Below are experts of layer 17 (counted from 0) of a mixture-of-experts language model. Rows are named router (the router's row for the expert), gate (a neuron's input weights, with its number), up (a neuron's input weights, with its number) and show model dimensions 288-383. Each number is 128 + 24 x the weight over its row's rms, rounded and kept within 0 to 255. Numbers have three digits each.
Before each expert's rows: a language model's description of what the expert responds to. This comes from a sample of Wikipedia text that the model never trained on.

# expert 0
It responds to: First pieces of personal names and surnames, especially English given names and Mc- prefixes, often in sports tables: Geo(ff), Tra(cy), Mc.
router:115110111098106137140150131141139136158091148107143143172152103108134081146131126117133178095124104142145119113144129126125106152127151134150152168116151150134141150124088097180162157121128139108120129097100139115139114210142098140079147125133123110115125153118108132132146074131134120155
gate0:111154093140145111112143151146116121122105131116108129133119097136112126125145113157096118104120140143108115112139147094069121118130108141129126112100115110114091169130084124164125122103102170057105117111127115081103100171144091094122135148128090122150141152131151120184080107142135118111
up0:140149142094071116122142145119113137122163167154152099142147152168130152125114132151118160102131135141120141092137166085166139099083131092134136116114129159120158122151147148127113138150173135133083108130115153130105125089122084145097146147093114117102133129145106126105155171161118140144
gate1:130169095116129155105131137112108120107138119115140100126161115144190096160142119140112144164098123125104109135148161117144128114070147144117120092101124088145156134089124121173104157133131185159113130121116117158162161123128102101142136151110123112154083150135082161134118130140116150131
up1:143084144140099071115114145148114115137133072115143150124118111150150120143133090145144127125115142121134127121157095114141122107124178144141130112107184160124107071167162117131160139129096125098081143127138152145099159108146155132117119133097149138096137131104151133105165124144144171115
gate2:144111118110150082129134075137122152157134082101097129087130117152116165097116143139151095169139133160130149177128147137126155150135168120134138131156147161127080108163153152169063140096098132115193122167124130140139141123132137124133131125157112151114146108136104151124145105105135153113
up2:151104134132128148122189100202092120140132134088131154122120104150136097148101162126109100152142097111169140136128084134103143132136156142116137139152111162137138086130105142148136157133124138186144132156116102137147121155150168143138154100115166116115147106162149126101122106169147134118
gate3:119147132122128106111155162138104045137172137136111109145152106151099101111119104155090196118157095159133129123117151156136119059125138103163115121132113080123141116145116103160104118100167080129114108142147130184141094103173133093129158126137112103145142097092139156118147160158154145135
up3:140091117137145094092127096152132116125129127122157129162138105104144115180126101162107130152156167108146138113137149101185110148131128131132100125144139134155127118141118116123147095137070133115163162142135115141118119128168156117157093117152206142190113139143100151124138131118131093149
gate4:119098045189150137149115113136152165084133145108100161149103125085110131128122083093128159136122135110110134132138137109120105112183143156112107141068100133127101133138137131098146105139160108129142149135111133121149094124106137110183170100129084141127170141148059142134120148124101127117
up4:172135190108135144085168129102104130142113101170116106130115116120121146106152180163127115151150122142136164156161132164115177152121057102126128127121147121116118147136152099179113125087119111108099139136147107135124187140162140142139143171104150098135092107113120138154161127102155123144
gate5:086133123109115109147080143114093127143140135135107152119143065094110151156114120129112127096122119118171121113086164123127152135164149123114123128111144162142126116141102148152166154135112131108112130107144111172165135143147104122150161103106099125122196135079132146079145131089144119124
up5:099149143110099129147151126131116159129126170131134096058092080109098131144106105130076128187094103162119087170138153130118154112088122127206182127164139125134150115139112107120168098140120102131079111088110138134133134127152149119099149120100129137110109125081153126128131116102133082112
gate6:121132141114152132156129133133112094142108106146140083094147095144126115123144139151132135159208123125137156104133161158110103148135073138128122099122094134114127141125127121150076138142141162128113143125109158139105120187101093088160100112154139175142118068113121133123127132134120049127
up6:109158143136139131121118111143119116159106127138142134104085174161125137138091102119131130145131122155101130105111118160126147088178122180130114101125122146152127087135113122128086130141120118135104108122116098166099077117171076151094124103111126100092144153107125121119138155132130122180
gate7:129149134101160153163098144129118130129144121134101113132125115099173127131144135084129114136121152089136130126161157119060160112085155135125121131147107084096146138111132108125111132140117127113101140156106119164133081125170114124131122151107138119104141125108127131151176163149119136159
up7:110132108141143125101134114124113112138133157129106086119158112156111130068112124160142126144133149120117155114105174107173107148125070158087172115140081146100132137125150147125149116170122119140108159144134130110112138107081119130174119153139105139164108116141121163143097142106150122121
gate8:088135102194148110163142121112124148119123130108112119162148138193133106136113115073162173129146168111116081112122129141141171099145168077107152130104131156122137139172099139128146104139159145077124120120125145181108121144153167106118123139150134132169135101155127163141143101164156172124
up8:138097099146126131156158109130136149087160159065107139139160119181081145172121106133103154147133109118098092130127129100127122096136119159125082137075142129159122107125128079149122178129136110106127117115170139154099118153117124091074127152098128099162147101139113115148159116150144133142
gate9:119151163106098148157150076160101116097134167121153160125146184117146141144170129110141155115123146118106105134165103166102095137184123105099140141134138123128130151129142142110153138147104149137101116133118124110096105116100151137122118131127146180093151105126110102179130136152123172107
up9:127153157122146090145165128088139133149156140129108140105115113166127134114107102131115107097124112143161174154122126144121119103161168094141131165110154119129112134128109100129147090114116146170159131148163090127122129131099133095146133085087141155145124100199118115117116153150151160143
gate10:157160125138130095122129129158085131152138099112087136156111122154132121095126135121132128133124071142106131142192158132127153177153076101169116165134135127092099128118130116146130160105148139161129149179168161146120104132136110108080096101132124140113094158140129165116141086094165089101
up10:131091137133135116071167133158155155134132125125147110125135093120138134080125073131088157128152086093130128144091129107090119107136172096130134120132183118125142139103176167128148131150140158114142125123114144132142151138065133148147107118146135114117162154164131125125125191066082090129
gate11:116135149125092105152125138112086081139153170119086125142154168123112183136135127126117127136139152078098096123088124122133116151141103136113191142171117172160117137124111125126155132158134096098143135162134153094118106153156127127108127113132126123124133146129103117155114122131099103163
up11:096124088143119125156084137150097150131127142076183144120156177127148137127073131111107127112067103140127143140074108111121140121153133123088144099142118138114129135091112146153137146136170101110138114139101113138130155111127127138128117106166120131157110139121160119146143152100074084119
gate12:158137150143147145131151091129123108140159093189121135116141163115112166124124108122116081084162112137118139153131090142107105140115155111171084163105090161109084118126117148168161163151134137129169131153114096071155155122152134123104137125164155108115158118143123095122091119142125121063
up12:170106143153150143121151146124134162104145093101119084107158139178097132118113142152144088114161133107182144093104132130127100140155084157150105115127089133131093135119170136147127137117151101108111133094147077181156130164174124144085121115113133165119120147164083126130097145136107157124
gate13:123150098133164125131092156180132111117115149156149084137110129115090114145109132138171185104111122114155121085206137127156142111089159127123156110200157143129159186124122135129123148158175181103137132106104127134135118144135110124142178133124108074121145155101135084168151149130181098152
up13:078145126099184081132116129143113121151137141143096148140126069092125159098120122137160155114166146126129134110100098110104117097124161114142119189156116175147125157122103107147139081096133121108129106084137177086159127127131119122095136169116095111100114138151095126123124131105144102175
gate14:175171130116104127122137161142129112160159121148099156178155155111100133134120165113123123152162127076109160142123112110135124106132128122140161111153125156130142121133076082147141093100118163115163176111120157079173087115110115086121112121109115102145151159124085081109159131161126130106
up14:117155149139098087077115114090083145115157103098103129137131086125148136096149100142122134104100140150164132147159123161110111100125151156090135136114138147138123133131116103152160125154118184107135063141130110157141104122162129121147161142154137123105128145143075121176133102160138052157
gate15:143149110087102097109167136153134143150151085131142159204135086154166089100091165133120139138108129112102110132141141142147082130154129127161132167105157097147142153144105131142088186092161134136145174166129083121158103114120088147116151095135141164128110144098128109143108112130143097104
up15:127090142122101087128118151116124118140098181087118108075158090134078098141083170154130125151140106160107147127125118145098116106117142145094096115124123127129138135123171136112186086111096126097103126090123134122160117163084127147133130157105162151166123096160124140091115124120108135102
gate16:125112120124111149145176101117132128161095112109125136097165102112115138127109144126115144122141159121136123130136081155119142110116120155115075156119134102098091094128078134127141133110132128086150080103123124103138128134171103144121122165127122114173098148152116099125113135113144140121
up16:129160120122142137170142115119147142143132092084141153146155158093117152140136143074099148115142117168154057139128125131130163108123084161173136144130135140126073098097170161154160120155124116131151126147139160156087148141161132149141124167172149122132135099113132123137112130126116110122
gate17:111090155088100092095128119133129130127140110090123140160121103124102123076139139105146138122078134160171111132120131095099128146125161122166122139155127152109154153162136088134157148105128067134122148130099151101123114136115145122111168109120149155119110156131159111125119156095072156113
up17:099149093114086087149108137148199100110124095175136152119127079098130160108139115109127136105134172119174121104139100133140126088121115107152118163122105094102161148101094124139158124114114134143118167117130118115128122107111144147108074143096157126094137119154086146123172146178147106119
gate18:121105135132098181131143113129119117095113148153132132118156109169134101124108069087086146126151142177085093106121131057159157160131162095069123095175137151127125129141130127128102145129114173117113140128163139174126067126146109122144139170117124120117160121131098127158092112114136097153
up18:138167151112109121113104160152112109122118150185145171191139153114180139112140107122145103117090141134086132130161136125176150139143140141098085117117081162162112100150164111116102119162107126068163148116199134146163154092142112127101100131133107139116095128112079107147119145141102131146
gate19:145146176151114149187161129148141101178151098126133155157125124122141131104160124139120152125124110140105137135089134156132134124136105161136142143093130136143107103111141121095117140145167129095107158123131125140172175130185153089097110119164142151125129142134148109172133120115097135100
up19:132131116137165121111136134151126142169143087148148147126097107127141149115194124142138130108160105101118154118178121155128109131157108162083072129171148185085150102123119138086142118172089152112087200116148130113109131169159179143090106052164155131134110153163124130138104152112107115102
gate20:123136104148181119135121113144109128186115139107120145111177109104132125124121113108123122128135129093079093168174079125118122137106125113131102144114152088118117149153172120116146129129131122107134163120131093154062102155121117119138134129135130143114110139124136130082092175096097116128
up20:101120133142101181155145133132178145151133128146123129094135064141133146129121128146113132164126107106154137110156120135112160156139135126099131176156145121141134131126170119179101131135142095121088134123110153154147133123154098109108176121101105119139128127153162131098124112103113096095
gate21:118104128158077115166085108156121097158152119099140140122121132127135139127153115086110132128086109108150128116105156131121145113093089158125127139125081117142100166155115159101098140122163097098121143114124183132117128125148131127098139150103108049133128127155166114119122131127115133115
up21:103113113069140078112139133095144140138144157150117129099119135108129143126113141118147139088126102139159160137083077139111132106161120121145128114123151071060146100109149114113127127158129107155159136156133067120142128099159162110133153156099139170149113106052169138112145133113099129140
gate22:121161176157128124125118140165094158091106174154132153171123149157141113143120131109179145117106126093125126122131155134072117173168085124139150105138168095143137114164104146160111093161156142110096167124128093182083127145078110089108102094136142106160094121114108115126105124156132121101
up22:139139147134133155145120120135066127149123137117095162109161176109124145096129141154114142104105095091122114136155142139116112126129099153171098128170107127146098133118077099147100106109139138101114107120140133118112081145132070129136091111139148079142141143142117132176091158136145151129
gate23:144184129156139103113144106105103100147146121078169119129109128142136171112136085127137116130135121148131161122148154119108158152114113195125139123144156166157159196126150109091154127105177130105118157114140154127106113135128116153113107101171095097123144168096191111125171133134162097106
up23:132160152117086096119125116120074122110113131147157108129084138170108125131041135113160163127116109133181133106131119140156152159131157113130130145137140165104136126141104136173086133153122159118065107093176102129104124114091116123120115118134117121148100145120119136176162109107173130095
gate24:150117142113164127135140107117096132124145110083114138120118098152156112101127110105152129190121120120128144138128127122110116158161120100090140143084165073139149102146131108121129102124133123176142133174143113100099130108104143146151163170148157160089121102129131152096123153118130147124
up24:113111115118150130160118116111122164140164153161123115135122117141143127170146124168128170156126111101101139119141124129142142149119110145123105138124176110160114144127127094123096125130087096159167160102140153117137114125113132118109121115110134107125131115087121113085122131134152138164
gate25:126152140130141133116155168157185122151173138105145107144118129119129164116136075133111175125163164142153145168138135132130130123106144136129152166148109098110085147143106110115170089159107140106106116148124139069096151136112177117124101130152148150112173086180105133147096106111103156117
up25:128120147109136185114110121123152148142127124140161150168127084117149093130133085087135180120119170096161110123129044123135098132110143101135096141116124140105155131152149122150145107140104151165105091152104108143105137146125126098144135166113137124061177124133128116135135120073142122122
gate26:095145126125182126076112153092115152116163115154138125109111134136155135105158139142097083174118142115135122114129153123119103139117125121103130113149124146110135164165160122117114114118148108093102118152121125167129137135148129125117116124105084101096110129112113112123095100143122123141
up26:099091128098152129137108116125161146124108132096122146159124102143122097140120132118136107113130120112137148098154141122145113151146116160097116135137136118168136135143139112143083136117150137095116086110124122130140106124152084138150140125142082128117126134133139134131106136139129088151
gate27:148148131115131140148106099174116091135106127120087104121131189121123130113106108101131096121139118079186131117129137130109140153111155150144141127160122128116128090134171143146112108111112120170128114123117061118075125127131145112127130123126135134112178168071100180119138131138115139163
up27:124120107116118124147126133128175113155129178117136141114130149133132113145139142117161092125118127099086145104162153092140129110120111140146095127129185100136163138126136127138103155089128101142130132183153149155133159133131135137134162133136150162147135122193115110134096116165123148142
gate28:125158126127111142130080129153136133110164168179123131120076133106116129114139106136115164102143156092157133138154090112109119152118149093148153110143151156123117108149155102135075103119094101155128082155112148143130138137150116111108158108134129100142150117135105102120133113087115146131
up28:114136100128112143129101119146128114099105144149110119100117118096100176123131124113112089131151118124163147095115116101157122166136136135101145145102090161102117187140096105114090193090124100090100124110133112142153064170139151148140161130121127105138159150161078127121104133149099090111
gate29:116071107134072117105147097111123127109122137131136134116112175129098113108124172123120107098132118090125124116124130161123117118137097100105131100147094122141143144146101101117097123149145140179116121125129157108131127134145119109131114113109149140170126128097122111150105129164120122110
up29:157072113145140164130151145143116143174089119138095113170095126154135113148127137149137129131193123111134140159137132158100130164127131154131129122165125104110114135117102099119114104159099104126108124095107136155104119111102104156123130116140118146108122161083091115148121158126125142122
gate30:145093137133134141146177124135109094132100122102140153176122115143153134149154104119149117143142125179127130171125141146144140116114128155158135132108101131176120172184145127106166118144152153135143144159106170109111165118141158128111138117140146145127150106130170105150131115112117147129
up30:117133147121186119141092110080148123084095138158144113149156123138126128121122130164173076126093120101111101147112117166109165102108072125141128079088115156131122117104109134164100139086077123107102092105149095155134115089139142121146157166126112117118156131133128147177145114116135103144
gate31:124110136119191141123128115072123094098116129113154104159158136104120102147133125145098120089168142135167109142123184131109141064125150141115126112160105112115123109118079140130119123125137151151129156126152118105141140139096104125151139145143146123115153141093129114123140096156143077090
up31:131142131152148155092148111165109111126105100103109127123134123157124123125194105103109115163162111124158112123163149131099118121153173156105147101098126159101117124147104110164127185076158141127132150100156177114139106122133165138105118121138151105099145125133149114111140163183149117102
gate32:151115097173130156096106102104148073148133096111113145128127098123145101078178127153106104097145177154080145126144163101080165150139144112115147140135098184149171115116165102140114097150136150082110153112120149151133133142137144152119085097105109119120105181108114090147173124135114120147
up32:094109139139143121158132130128133148141158105074115141082140142097134154096110120103085123135159111107150097151126142164125098139145174119147168146125112121125128152159156143121187115139114134174091100142127095101128139087175121097158133103167100150121169100139109109095095111131114099158
gate33:134133135129098150143133129106133115142098125101171180140149146140146116131117132123125129141123127119145120148149173090118121095134105136157162128113099119170151135143098115123161079112194120146154157134131141142177137147152113153109163129121091121143141146121117108157126121116093116149
up33:112141107090117111156112144153100130085128086136145128122088092114126109125172110100138086101123107119122126120131122120100165119135167118119098118100111171120147105142151129128108133152080126107140135167146135138126141080110131126160131143138107156127091160132097150125152125126165106142
gate34:149128177123182159124130124138122127102099097143130131127107139139139104147143157150122130138145127119160079161156177140146080117111125138107127144141182138144124139109106107132138092150138118111122149142127149120124163155125129140147109101140127167109090126100119100158159121156124142172
up34:148104156124090115156093128127123136160155116116120122178113158120160134176097163132131182136131139110131096137133129103168138156158079132092129142194144123134168130120130118117177126134101160150101136108105180123124131110082148174149127130136127106110164107142151135163101127115099147053
gate35:110125145104084085129139158106135156134167148128096129107165086140123136117107131146147116119125156121131149139136136103142115128147134120122144153148159112159119110108117083128107153141126128140176116111102120128101129110115136139114144087137168164142096148132128078137088113129116107088
up35:154090122115118070135115106146149141098135068074082109146135151108099082143062106145094084138167131111123108118093158113133125122158114132117146097115155158141120131126140144135091115121124138112155122111094111164137165111161129108106119125167087127141119112131077140162109103113135104134
gate36:145123143124185136124150166121147095108121171102164129172144086129122094106122100124132155162083114087149070116139121112108109093135124114133137159156113088123109107155142122107112127163140131102143110159144155128134111129095130158109149132111081092142133095133161107166141135141115157150
up36:109118128142151102152159139133157138135161143145151125108156129069135109090152107154091143116166128147138117138136185109164161109125136096142146132146126133084152126100090111168082092136152157215125142147131144100088110117120142111110117158146157173131104104156134149150116110145156096111
gate37:154095100107109139129148122157107124128167152127125110148147158131155121146156133096134154141143127138077133128106160122151093130150147136158137143108129175085130115138124115112127118096106150101150149127135191145124097096131183094124146140077150123119131141117112172145148134152160127126
up37:161138123162098118114137162137113158142110123082112083082143111144139130132107100127107135134113120108110118147145106169127129140165110133126103123090113120154174151101097073119121138093136109113100155118136124192129181128153133122099134146145103120120101172164079132116150126106174138108
gate38:148150134110111090141142114079101138102129141117138162192110148149136176093132095154080094170133122161107092125116109136126133135114137178168152144138165124159132141134157111142108124153120104132167124122093104129119115150158143132115126100097125169097126133070151123147173095125145150116
up38:202151111163133168171127131104126093186084149120136135142164146170113102135163160077144159141126106122122130162124146121131145149154143120147144137114130129141128160114148119123153135093133143138105157113149181131132101147112122095100142119137145142129109114132128152168146128110109103095
gate39:117141095107129150135136143127139112150129089201124161163168122148102109146122140156136127110098103118132117143152146110116120108192113104092122185123144114144115129143133141081112126124103147137122139083128136129144150144095125114110139090165094161084141186112136063131151132124109157138
up39:132097116124152168135096131045141088136154136142099115186145128083174109175135150156099143119157149117100144139083142120098085143121104143116135145118117128125116107153130115153152117150150129129149129135145120104108145122136161137120095095131144102114138180133124105103127105144085108084
gate40:152092139132141116133102151095145111140130154128172132132182083088092089152144122135136081069139151105115117127130151090102125120079146158119122139134071131135141133133123160170116144137143156140110141124113130127103115144143138149109140095135096161116178130137164119124163135131128161160
up40:107132145137075152101113159154141158094157120135124112116153141107123188139160099153119153176128140144112173161131125147174129155089100159106101108124131131145124113121143123116101137146146101096131149108142130148093159125106146125142141179112103138140155131164121157068110125130129088136
gate41:142121084137132164168121147129173102146178170129139124112168140124119119128153113092112158154137138121131135109108109140146136121140137146124155120128085168120115140123081135131128145153130113161212140089131162102097109138129185141077162137094095132124182174141092085166091144115131149141
up41:153132087107166167124141129132141157104127126140155095107158170118125142167158131139087122161139122119142105131137133104121160114113079130152132104135122112064136138113082123121137110144128115167113148115180134116129094120087133120129158158120117096116145125134127141130107132124074125115
gate42:085135104111113129114156123159098104102097123142128140141131132119174094119122144168112158086158124123112105121112099098121141113116133095159130156162141168124122128124149117109126126133138092115112103116121125123153126146156172100134139151156144143126087175112115171114114139101114110155
up42:124153062126140126169144168128131124129120130113137140121109099148133128129149169135129173122133133066132089131180165164160153152191166162139137118173147191141176114125140090148086114131105113068139122135129132116124151161138106151152141120138101129133131132107126135115173112100078117136
gate43:176140141134150118113149159131139091127167095161130124151130133092145085113126143179113108088104121115131093144140108106139117146115124130162156128102085104127149150084153135135119120157113152130111165185118125105114142107127099108128111086145116170119112112122099106159132160137131168140
up43:127171143141128105105112128114140202111150128135165110147150144088111142156173082138089112121132088117089123124145157145157129130094164102121159099107109168094140170105118116096143109119138123111156174095126135094112124115190155122130124110168132115162110122126115091128104134159151156116
gate44:151163138126121116108140092134165115124136092142139135113145120129130109121121118110135142095097141099103138144118110141104138121160151145147125125143102125111143141130139160120130133157113162092110152159117113152076135115130132115167133081165143152106118184168127142117103067106123137109
up44:136133146122123116119131110105107130126133129141137121106129161147096126141089097097116145144107182123113129138134159153138140144102128096128144178098176086135112150125105145149110076155143156111148065118132105147090107144156152150164115151092124099121141137109128111102169112138115137166
gate45:101154169125148114162182125136125115184164123131138102161115121122164080116130148166109125120115117104101114114103119129075144124109116107143160114122109120165152134134109093153090155140123092101126130137170112166143128153136090122110154116129113141201130128113142132132166083137114148146
up45:164110122115153159085138172103165151102171120183160120134121069114103135141108156085138115109115081139133115124111104134143152136087073147148116181144114141144109106128101134168110104143099161095155093146128094117104115119139132126107114072103125138101125101134144154121117135164144091083
gate46:132113145132144127165125099154131125137120119127140108116109153108128105106111134147130136116133141090117101147143110152113127187091126119140108128154116114163118120085129113121170085164117146163108121118100102142118148163137144114096150061119148139150121098095103151118100106128142163065
up46:141125133088109133093159130134131114102091176191105145159116135104138157147114103170097132161144188098116149142126157175144142154127161162190157104139115165129147097141114129138121118138170113125132141133086100123111123150091143150136087100134105153161120131144107123156125119144085139084
gate47:159099131149118148110154105124093130160116104083127146116122144151084120132103087180148120137105153117080118108165132137187109158119145152129131111106136134132139138101073113135157081124103135140121131121113098143148146102138133153139134115081107133113120106142101156125137153114143109166
up47:126155140140136094123161110128139123124108138123123108157121098136154143153122130162087155126136135121122172103122138117078151133134136152162147109142173114138130146148128132111111116161132156129114134142191112132149137155097168131176178114156110147132111128099170186143115144109127118095
gate48:106148155122121132126138153122170097111161158101092115107126140115128085139164094169122139137113128093118123107136120158164127131097086139101105092172119166129159103116112146137128119134167096124174131119128113127099130125154126125132161109098135144121154130118138131175139095126092144089
up48:135134135131142174132149145165147119120097128136105154114121143141138125116114127136139117126146100097163139116110100141125124159171152142128134083119080092099151133116140126115138094143137128124095109131122134116123135138064088127117131126149152153093126150153154124121101175149130113119
gate49:099121131152132120109131096119091073186124125128108152105188110164124133123149114121120129118161137113117080182156141074138111144155186146106120171107106164105127153127109138096167134103113130148111104116108121139096152148114147103136141089099144158153142111141099100114142125120098192158
up49:140149126123128151118086109138146148189148174119088132144172124100131169105098129122128130094118142187164130130146139160127114133105163113135126120092125115149163127119146139118118157115145113127126102179140148130150126153130124126121166085129185086151170099107105152164137151136146115071
gate50:163139128153111074142189101115165135153149138138118137118117146101169115069139087100153159128115176149144117124112113115134162136121142154107148120156060095097144143125133157105142118082138139114162123133153152142154118109184162121074125146139155115067140138156134151118134118148097147128
up50:125139163132133163182126145171089123136105130126163148132124156133158184115089080111090094117099138116100169140150133136161120126156133088059104094125177123138134100123125122129100154133154117106104156127148157146101166135138131142127128121146108100123113159146153097150137151143143172129
gate51:129127100105162163105128138148101105136107167118150154133148095152153145156117167114116099142130161168148143139150138139054102148126043139125090121172134074122120117132125124122116092180143139144121132098129095114130124153144087134121144132152108119133127152096104121117134147110125118156
up51:112143104127168133120116137120138144091129131104115105136100104133110106081108126113128117133119165147198146123148121141152088151144133140130123124131136155143135110136165131143141140086132093126112127129150125155122121157127148139114113155093140170130092114134114143125096147131133154081
gate52:115131126064158137134166099120064144130132137125153070151128085136163095119134128143099118105142123114167119150120116132125117146137109108098146035099102094140125161121082087134164138115162094126136141077158127158153141134166106142125149105120121121148105164134144132114156097146134087168
up52:118127097093103146077096145082150128113132166119132122124133095117149133175124141160154134160162119088122145136152112110110167121119105151150148110116123178140126113151150117119125115146138149140106105104156127120108103131131122107142118165165094163128149126090112078115103129122109103122
gate53:155145136125113079171106139118142106102186164128140112145157113150104105121109117150164129092149156172104105145092088128125133123110134114148110117068117153128141129101136093170147150146142137147153151145115150143133146103134101123142147127127127143092165131132096110151107118105064107103
up53:104074101117128113142136118136106131129113162107154168140118139148149133139130146149144139137165150127070160097111136163145124150113145160122175135131118117135120128139116175146094105136135146110098092116128124154153109119191103129162135173111122149182146124082162144108096152136117171182
gate54:114116141161110099151209150093142109129105133139142103127128152171066158130121139089138168118120128146111127161125119123111094129146106144132111146147110129167154188130121134111163094140114129121124137108106129125140143126145150118107125103108147104124139117152117139177168127143147178124
up54:123162115112152134151127078097144107097153144080126114135135113126118156040126104194082152168121145147133132112108113130123089142117138130091122132163143125127120132136127136112073107106136115126142142111056131119121124176123146120119171117156161195134147160101126093106137140117141115104
gate55:125114114138095108127161138145115121150099102158119110160148117147110121155146139126122073089148098125155105141139136105098184100118109169135162138090139143118136155156105141120102132136122144134129153115151149200121101122125134130110140081131076104162120107141115144136161113146124110106
up55:151105154126131134201121087100082157179111103103136125127106134154117146133151149129158154170152164116082110163132138170136133111157167131107116140092109098159145089142172126109161185131109099146114120165097106113070155103177151113167108170151143126114153115111174102104162146115150139135
gate56:149190125140113155107141123150141127151134125139060126106130052115120121158136141121103118185131162143093141124123145136091167108101129124167107131106098135130173163183130146154164133115167127128159132133131140131131116148164134100113104108121125093123195122096126117140142121141098096116
up56:106124118139117142153174147185155100131151142130112173159121068125127098131123124143149167081150154101107114101160102079135075166178115135139119128130142139138124148140120132134121171193167128104081146114072155119103135114113153136140163129094170115178157108152149134191158111120115105112
gate57:167139153129140082133160128137117124114126146130106176144141136144128144078077098104124121125155113130148093121148165121133142117126163112143174140090086121143146132132118118130113129123128157106072136119116152131174134132171143139107131135091114168167134159085157125148143096119149181105
up57:116177133134077122124126172094140154131112124123091138121096105145131139119143160151147101161094177119120124110113139088144142139166148097138113123119123119124107143153152116109127145098126134171143148174156125130096142095119116140114164096125118117137130097119143111134095176148147109136
gate58:145105113169168133169120109129135146115109124174109132146068125165111166181156145153108116131168082116136118112122126119152120154158139132147130154100120119119167144121132116116114096130148161119108135124115096142125114112137131090082121109129160119140136143145154149086138136111149177102
up58:134118189134148152146162128087150134105104126140116095115096168137111163157138120137113140117115104130131142135141107082162104192138112125156148124102099095158151140108107095122111141116106121130127111161116090131084130174116126117135130107123122134161135116132111110088124120123090172136
gate59:101115102119106107118117144140071109139112144115146090114134121129118121129129168116145145101120154104128113116094160141104087138069090148119071080085067142181138130120138152138121156115121068095136124179146135121164144136127124127098144181144157133107114120151123117072122170083140127136
up59:109150147126146171093082131155132140122135127160134120138113067159179123143121138153105142152098164117116090168127089141130126116158132143095118145080132143108133127121132166150137140132077146150151143129107093109148117127099141134125121142118135121125173087084123169136158149112166171127
gate60:087116160114116145138140108119140148112147131145092134138112118187161116143118105116092151117098148137102107132121117125145154148144094106104138087104153154140145135180109114165078132057125105140078110132119133159063142127109157097121158079110092124087154131110158139154111109116128145087
up60:173095129118140103094124151146120119118146106093151104153195144152110086176139154161144116145143112124125132126115121086148127085094121138123131153153135120155106116076073139132098123152133141131119099091108126109107149144101141121124073138120154124117102103125149112102119152138095154146
gate61:118110115130154118160151135133124124109140111151131133110129130165153123136150128151143115123102136091121147132113127134112116115085146170164122137173098156150133165136170112154074137094124089141084195151119142121156119150121117148085124103132138085099096155150090171157148078142141132089
up61:114161129129162108134088148132151132158123099117161113140134151114146152111126153117135099136113135122114113155108148130124135115075136116150118117112138130136172141115132107114098108155163139160126110142098085139125135120149149133141110088170143146127132126157138058176068125115121151149
gate62:116126134110126175118116149093141140161130128151137135161122083145146144158153114103134109152170109119091151124156142134144150115109094120165055152112109088098142154122141098154124127116129144137098075076132087106140169122064154089157161153111136156127136096155134140102083145116138127093
up62:107143099107129081117142156114115137144118116167145157117127157117106120133114124138088113149098108118179124108138141101130085109144142129132142108126123106110172124104142131129126098087091134158160086155110192108149091096148133155116097141147143182184134169113158092116101124132123157091
gate63:150086107140103125152133136111123133131146125092116132153122112129151128121142115128090112115141114124140112131095154135092150091123125098116164133100135124148085141105109085140080157146139093080113121077104112117134136168142140126141148099114131122129163150173162104052137131173127139113
up63:105125151116146150143143145120122141132123121137105132108078128162118150158117164142152119147118147136135136122169152140167153162119106165081136125121093154128114112149125092191126128076074152112162099148137149157136106131152140121146131153115100087118182150098108134139091151093139125128